Experts of a small language model.
Size: 11 layers, width 160, vocabulary 2048.
Training: a variant of Muon for the experts, 592M tokens.
Below are experts of layer 8 (counted from 0) of a mixture-of-experts language model. Rows are named router (the router's row for the expert), up (a neuron's input weights, with its number) and show model dimensions 0-79. Each number is 128 + 32 x the weight over its row's rms, rounded and kept within 0 to 255. Numbers have three digits each.
After each expert's rows: a language model's description of what the expert responds to. This comes from a sample of Wikipedia text that the model never trained on.

# expert 22
router:090102124131153122111143180072135132155128187064096166148099142184112110122078204096189142162126148070164173194163151138174131180102135133152132180045135081114086138147172131099163088160101119155114132147141129137131144148101121096098108129
up0:137175139128120147099188173136146117128134134169112189140132144134141171087143076152110141090125092117114128150136095102176185052089165173132161122059171163164125157183156145133160126182102080088151148116159152145139106152079182140135081141
up1:132137116128155119085116152107089185129123113091057116108081118148186159100149186123133108139105078086161130132107184155145114129083218171061130136132120106140140140110109140096117130116168154141085099055149124122153162140107146148096170103
up2:101155126121135137106134130142159150131145163119186222142107122151124095191154190090108124170063104088127160114100117096141138130128120173086150179146134136130128128132165097154169158157102110137152155082114123201152193126130110122138110173
up3:137170141108171128119114137142140134121156120187127106137163167124087147121073113109114130150184075093061186133081151167145054141193146102139100121095165077081151117111108089065162097215119105148119128079147130153127180056141188130075168187
up4:133116148142148141130139127134130086110132072162132171135095216167161110103082182079109157157143097137085120138116130109054103128078124117165126102107107150051113188150168130124188080141082105181143125141128104182180073151148132160149094134
It responds to: Politics and subdivisions

# expert 39
router:143149127170088128075158132118165089087137114125112119113117108130097168128136137135141101158123140128112100106149089063088117088102143075116191224140129116159142133113138162121114081162106091103158104144137122201152151115091133095095095112
up0:145172125119107127116157152132163103086103111178118177164084126138170117101130116195127095097147134148131109164168127108103121068065149130178125159090144125166145148139193196085090107212111114136158120115132122176151134074102095208140087182
up1:159111109219133154097113126153132183057097097120112164123157129107211169120108160084129104141090111101160161150145167153051119159137130155120114117143100100126172132095128103080126136160124136160151148149110106164049119137146130093168118127
up2:100183202129097168082113117143136100059157144084197143148137109157132084141141103113162132129064100116051119091129138115108158114115135118072141145133060128152117190116179082109136181107132064111164118070130093176128091133093120133192114094
up3:076181156127180133115085139147134076139170058145138133115119158125085136135125153074106114152183098131112117110097171145148070134180107135092084148181181069138141102142093153123125109159070083116189148134163090167148076081119148113128144120
up4:117138093129108107104118164156179145093086165179189125105105151157098112170088117124131128170155161128118159174104084127128159170125150103146142141068135082098091152161163133092155137097150124117130151111159038194152138141062155137171078094
It responds to: Short word-start fragments

# expert 9
router:142138156121146148129087158120146092077084155190096126139088124177105126119102156149140123132139123144103105098151145120141116157084085107133099128087091156118103113094076094063054139135110160198114124116090152229139166162108198112109121134
up0:103075202125170147192123145159125133092141125178137173118068157119176153095155098164161119143129065140099127114105108144100119161113186121139143127142177096153208098115137172145124116201136152125102154110091121127136161083121115159170116133
up1:165168145109133079124128106114105168049157097158133160171075159079137129089112136111072123119148176096121067071170189090118166164172157165126069137152163176103181147090140144116158161138137166145073112105092076157102120103106133114146102179
up2:141183176083099157192098142123174113088125124117127150128157126114134118147115140178100100139108128129128098153076118113108127108031150153131127200101149190111144122134117110120116100150094099116126102141141137206119132171142128183208107155
up3:097117183092178167147107126109146093223106044153197105154117170158144112101108105153196098125119194141117142101103195143108050138159095065137077189155154181132160138132098050146133182153095118168153104113145164136136128105106117147135138152
up4:141108153191132113103129187117136110072124112202171131043047155182091176132146168161098131116121124081141190121093167162126142118121075091120094143132110117120136158136140119059126169127106091137129152089156041195113167139067182165150108137
It responds to: Suffix "al" pieces

# expert 18
router:077097080146098174147144136155150125132137178130074092115157103097151152127169051123082081116149139120105175177144108102091168151073148165101145141174127138146141138107094109130138112125141173123125170184143127102139131091148174074130106124
up0:118118108149159084123158136184129167097100115166166161164103103130098100122156081162162085120113158088057140169128161135131154117178129112139128174076100110176088107136091150101130128108169164134164215076155173146194143108111166183119138160
up1:117187146137185084148126117128108204059069099172155123140072156137219172128088085152135145162075115121205148112104167133133113145122118183073150129170139122171138117077093126127158089113141159139093127110130161130140103116114181150147134170
up2:124103201124127108141080113133179048084120103114118093166181116141089123179149131088104137133150082070051132132098073158131154141112138162114118120106142148136146092181174119123133113144126142160143107140156053159089090076134183135173129101
up3:114128125190175144164152118104148096194179121170116112092114108126109077111048155061114065130159155084148195150129106117196063094143124112098110115179172129121136136113091157114171168148120162187214120110141182133122148090106164154097119142
up4:181107110174115102161108073129118152106090121128169119127121102154135144146137128111169140161097163161161098148081089123111153124116103116131170113087101151076090129078198119119180137111176153180110087100156110155161089136123115147121129127
It responds to: Article subject names

# expert 60
router:107059138121138136126134180060134115169178087137124153135116106159077103170042103131134130130089127066148150130140150130129089162142114139095138130148110108096161162091139159131124144117135166136135128102153118138130111147099060102125084148
up0:116150135095162109094112126072102119092151097131139187095065197104128128152131049202152159125083094080090159144154142143156139121112126128163151166121164096153170111129132155184190147143103109128118083085108139127146096075124108118133150076
up1:181124125177157138141094094134097170082108077109149175184126143084168113149081089134084143143119132068159121104143158083183132141181193111115153161154152090141111101062103090080151160163131144096089159114142110160046079144078159115137108126
up2:072183173155124144177106137132157144146133123098160168174138094107111087199105150040106150171057147072142116092150101169151145142142115133104194114139158118092112145097125155133141132123137132115186143074176089167126148123117089108178050184
up3:183097147091121139094057084100114204197168102158114164129162103117082165140064108101092125172163116070129141157122138108159069133142086148094132084142133112062140139118162116111119210127169076158114104079109165147149147124113207123041139144
up4:144105124130162112147129124127121116111152121152134176094072229170130160145071165126054146136143165098115111161101142145117134133114134097132203129117130118142139171166112152070194161116151110137173108113149063190140148156133095132140095164
It responds to: Number range dashes

# expert 46
router:121121145080073139171157138083091091128130127113126097153164109173110106112094079100173060163160137180101168171162116119149181132136155128128198142141076133107137061134106155147175092139180075119102121137068145107106160178156055054124158117
up0:161121143157169113097137098111122147153096122159141133140117112174163155108141084155144118121109141109155133131109119164097139151184123169155111128095087094088142137143162151083179088150158068144105136109081149115113180148122150130137141155
up1:153116125174134125061088089143093166072138168129102142142162093123148165179104102099122079149101067096160150130190111126120124143126144151110123135178187169173105158077154120120126140198165103090128173098088123114105145144115116076139158120
up2:128129132100098119165126099105142088104105110136197108182163120160098131155163161137095149122142102150088144155162117144108190154075138119106180202158140081095159179140136124116162129142142107158125154057141078122079083184136114065157136115
up3:116072164140153134146132187144139147166111116135142129162176163147113096184119105082177129144184168149106180156071123122153107126122121115089097129192169138101189182115133083097192173192118138178163123152109147158097094115143150121113121158
up4:165138131124186152164162163132131121095148067139144169091133196156143127151149095103135137138145110125161106122127070123104156186105092074138152137139173138146106143145113159121119117145145139123136113139114153129169123163068090197151075136
It responds to: Indian name syllables

# expert 14
router:081133070105053149177135161099065139166137168103091152111118094092098091127134081107063112159108172118125117151168070084157144143086105073144111090130076127153118087132103098149075077073113091092115160177092165096189145152130103143114153110
up0:173116132083139113114129239109154134149134098132161193132146152126142149140141091207080106110070097137116142164140178115113154096173130127100104163105142106075165166117145118150130141189119103135114182149134145131143070118136106135157135183
up1:119107126183110096108106081093113235118084118180103156189145114123115184092150148170131157170138137121162111140168197117119109112118159109052110170099113124170166101083136162081136137121158177144137139130100090169176153134081101167151132157
up2:126132109100133081105087102123163152169212101146156152171147127070119137159138108120072099163151120120061121092158142193102117117041104137101170148144193098123126146181183133108127166122142096132175139093118120179097143142128077136175066178
up3:163134117096151057145073088110142168156144097162153133102155171104083159092064108137135126147176142142137101142120126133121058103107143061055101078127151147179140119100127117125123162157138119138205113128165123136140108135113171140095208144
up4:122104136140138085096147144212112157094137149139125166133150132178085204176132104138096071136141164158161074080097116131111129113060149109062161137111164084097144124142131162137156096073098121129145140125138114132181142176090131153204120161
It responds to: Adverbs and mid-word pieces

# expert 35
router:137128099133147114116091123135111148166079167139130112093173083126111096157073173110134162105160103177127133109083108166146114139154160163164109185105158119129137159122102170115149158151101214123195132162112157114159144102096142155105148155
up12:137110139129144149125196069077151120102119139127173106141130094128133068164138133134115124037157085171122107140075134169105102165120144173172159168110140149143081163161142190111117144141107207106112121111043149130132148090126151183154164154
up13:151227093101179120069175089160112170133150099085120150126108109165124121099120114088182090123148138164091105117146117189160133120162116163076151178106119057106160163149095148115150144173161197110193128143100126138167150138124078138108102123
up14:140134179124133146094101108125078124137062098153069124082123093088162122103163190105149072152136091163155118172049163140160111130103174125148072183189158116132121088090115145110141089131147115137139141099132109174161134089108158141095144123
up15:171150134140183101130108139092144160082108136091152124140127133125200090080074091076131103116176140131118131120081093157127157097138172173089166145143147084142147154103147184124105176119113094147175121136106109057161161124118115151180141155
up16:114143131119138108119076121181132147130117166139112146162203118111119100135155138184247155106170135175109147068134103119119136105148177133156145130133193119154069100112141084084095148188116116131119126093130172115116126113135055139107137090
It responds to: Table row starts

# expert 15
router:145099178142105156093105187129106153123139134124185085155168093179107130080102099113127080144154141165133143135165104135138103156127112082046113131102105178117079102168148168094156139165132205141129096141126111099119149139135163079097120150
up0:088110164183093166096156177120166082130104114136176142208126146120164173066189076142158165125094172123153139185135118170146123145135144084080147161124132160148093133145129143162150107163187107170152141079125127146152106083163152109134139136
up1:173131116157148146107068100094154181113177161109152168218103119117243136142139113099158203169123085071170179126091124111126087107147117137097137128157164126118146098117154154091145134152201149147090124171108127138139108114153135098155075097
up2:141111171071152120109090109129152160127123157143128160140161127120115117113093171054084089108099165085146102146150101138108187167075126109105167119133118153165123156098096104176196198141166154189138124110164109155072103109121153094158114175
up3:140124153083106154147115089122134124146084106150159121160123134161107174139096125137150065117131131148079161148140135171122064161186125095046121141116152167165126177142137135124178138139153148130183085123152113086094148108028133122154108178
up4:103149146158153139104123198125100155090144141173130148074074189106115102162128134194143133105145100106118105104137068073091147117101148136103160105137111094142147101163185122107168097185024135104184100144191102152150128167148109154148076157
It responds to: Initial "ma/ch/p" pieces

# expert 52
router:121057161143135125144090080164096070105174095168167144133134175128165128200128203126132158146146154115135137125147088138106142129162153092080186136097139143140084138062141133067136112108139143130058060123089149101153103131114154171165146127
up12:110096189110139130125143087100101110090134112158072156106155112102131175128107124135140103094172134108065141130156097202074132204117176142135121088125167149123131185183169130098075143151149170073164113165059142126179105108139129135113131117
up13:172140138102150178139139095120091144115180133083134130166151161099168141145109131124128072058143106144161130102126159142117072102121095131133197152194141129129093153081104086093128106146156128152103180070104068194147158099123143157116137156
up14:159099167137146123152086113116111149166074136126120116137077077078126117085165190090101113209109056122121167181097129121113075110082192124142113119177154060148129115153095084132156168149113091139116098184147105114140119152087147150179138152
up15:165091155176173087157153096103091090095127102117143148071170116159173162146095092144166127110172136178118162125151117128119116119155108186055090144100094144168146118129143154088091118166130135107088123160123124088148139146106111155188104122
up16:154123194109116134120117106151127121078118088148172151091170198148115134136101170142166138128109138123116085066156154167123144145115126096138155168184169117142108149139083120128146127152094125071148116160129181133183169085129100167143185178
It responds to: Latinate verb prefixes

# expert 42
router:209145160146104109108167152087161129077164158165097129127162181104132088210154051081198158097083057150155128153100114124126061120094116141159195096133087102152129123106114094108125144104138099125120164113162090107172119164124175189123161108
up0:084132156131169078097123145097124185140158159154121147101096137206156084103173148138106104102025149112123151110101138140137179134076129147125126131131120113130105118130147134146189162126090083175121160112154154161080118114146122117132173186
up1:160127063139157153064104127098098168104117098177139156105110124075101161161132158079155109103103151111180157126116094131103137170131096183103097187182146117171187126097133146155130137109183148175096120087131096157177097085113142129184135073
up2:146107148125107125079069165123135174129103105139142116139121128129151071225146100107173148062128121098087106131132151155185081101137102155091157136100167110110117108137105128083121159123118122153129097086175123122149129132139173121132098149
up3:127157188126128166137169114123154130150174124241150118112144193113102131174104115142108204109103122159086120110117128183103104118099159116155125097121118103100174149042081116051137181135158113171178188153157091114138102052155170171131154127
up4:164120171152108098106126137185077126127085091212139150045077164130124206173130131121156088095136128156149096129150089128093116119097129109137179117108166137161110142143131142142175123083117099109178083128170118128140103150117135133181124081
It responds to: Accented Latin letters

# expert 11
router:120149107109089130164124161095111157087118106152098095085101108117094157125124084115061151125110131089094091124183088102201165093073077117173138101152120107093143095093107141135126073063124092137140096150125156098127159099138182053108068082
up0:084140119138131092091143160179098153143138181142164157101098108143130143118120155137073156137103174110121137131177150156096128157152090109158171172137167103105163106151152139150122151170124135116122188159076128137114107070135134123132107177
up1:164177113171099075102117051138143166128125125136133128111103125122148147102104104129115142118162161080152082104120156107113129110164116174140133081108168127135160195073140132120098155100114118148124164109117114124147109124164179071156110112
up2:148110140192129115114144139151153073099097149151172092105139107136121141248114127123067162182099098100144099155112145148150129144078070141158098176147162124063098136099180149102154146079055110143142107180132101185133142100159180109184091157
up3:121102189171134160152134093091135113156164083148157078154149133127140193123084126169107119085114124135161182071097138133112084156129093107091138102190143118120130173108140127129160144149100062144168078139158096071120144037088206123116132208
up4:158132131181169168092083139130140191101095069199150159093087152114124190168087109161086142125156130126123105115163135128071125193118071129126193176064175121085121148148178136091212161155178165163184100127119163113145093119088147145145107154
It responds to: Taxonomic suffixes, table fillers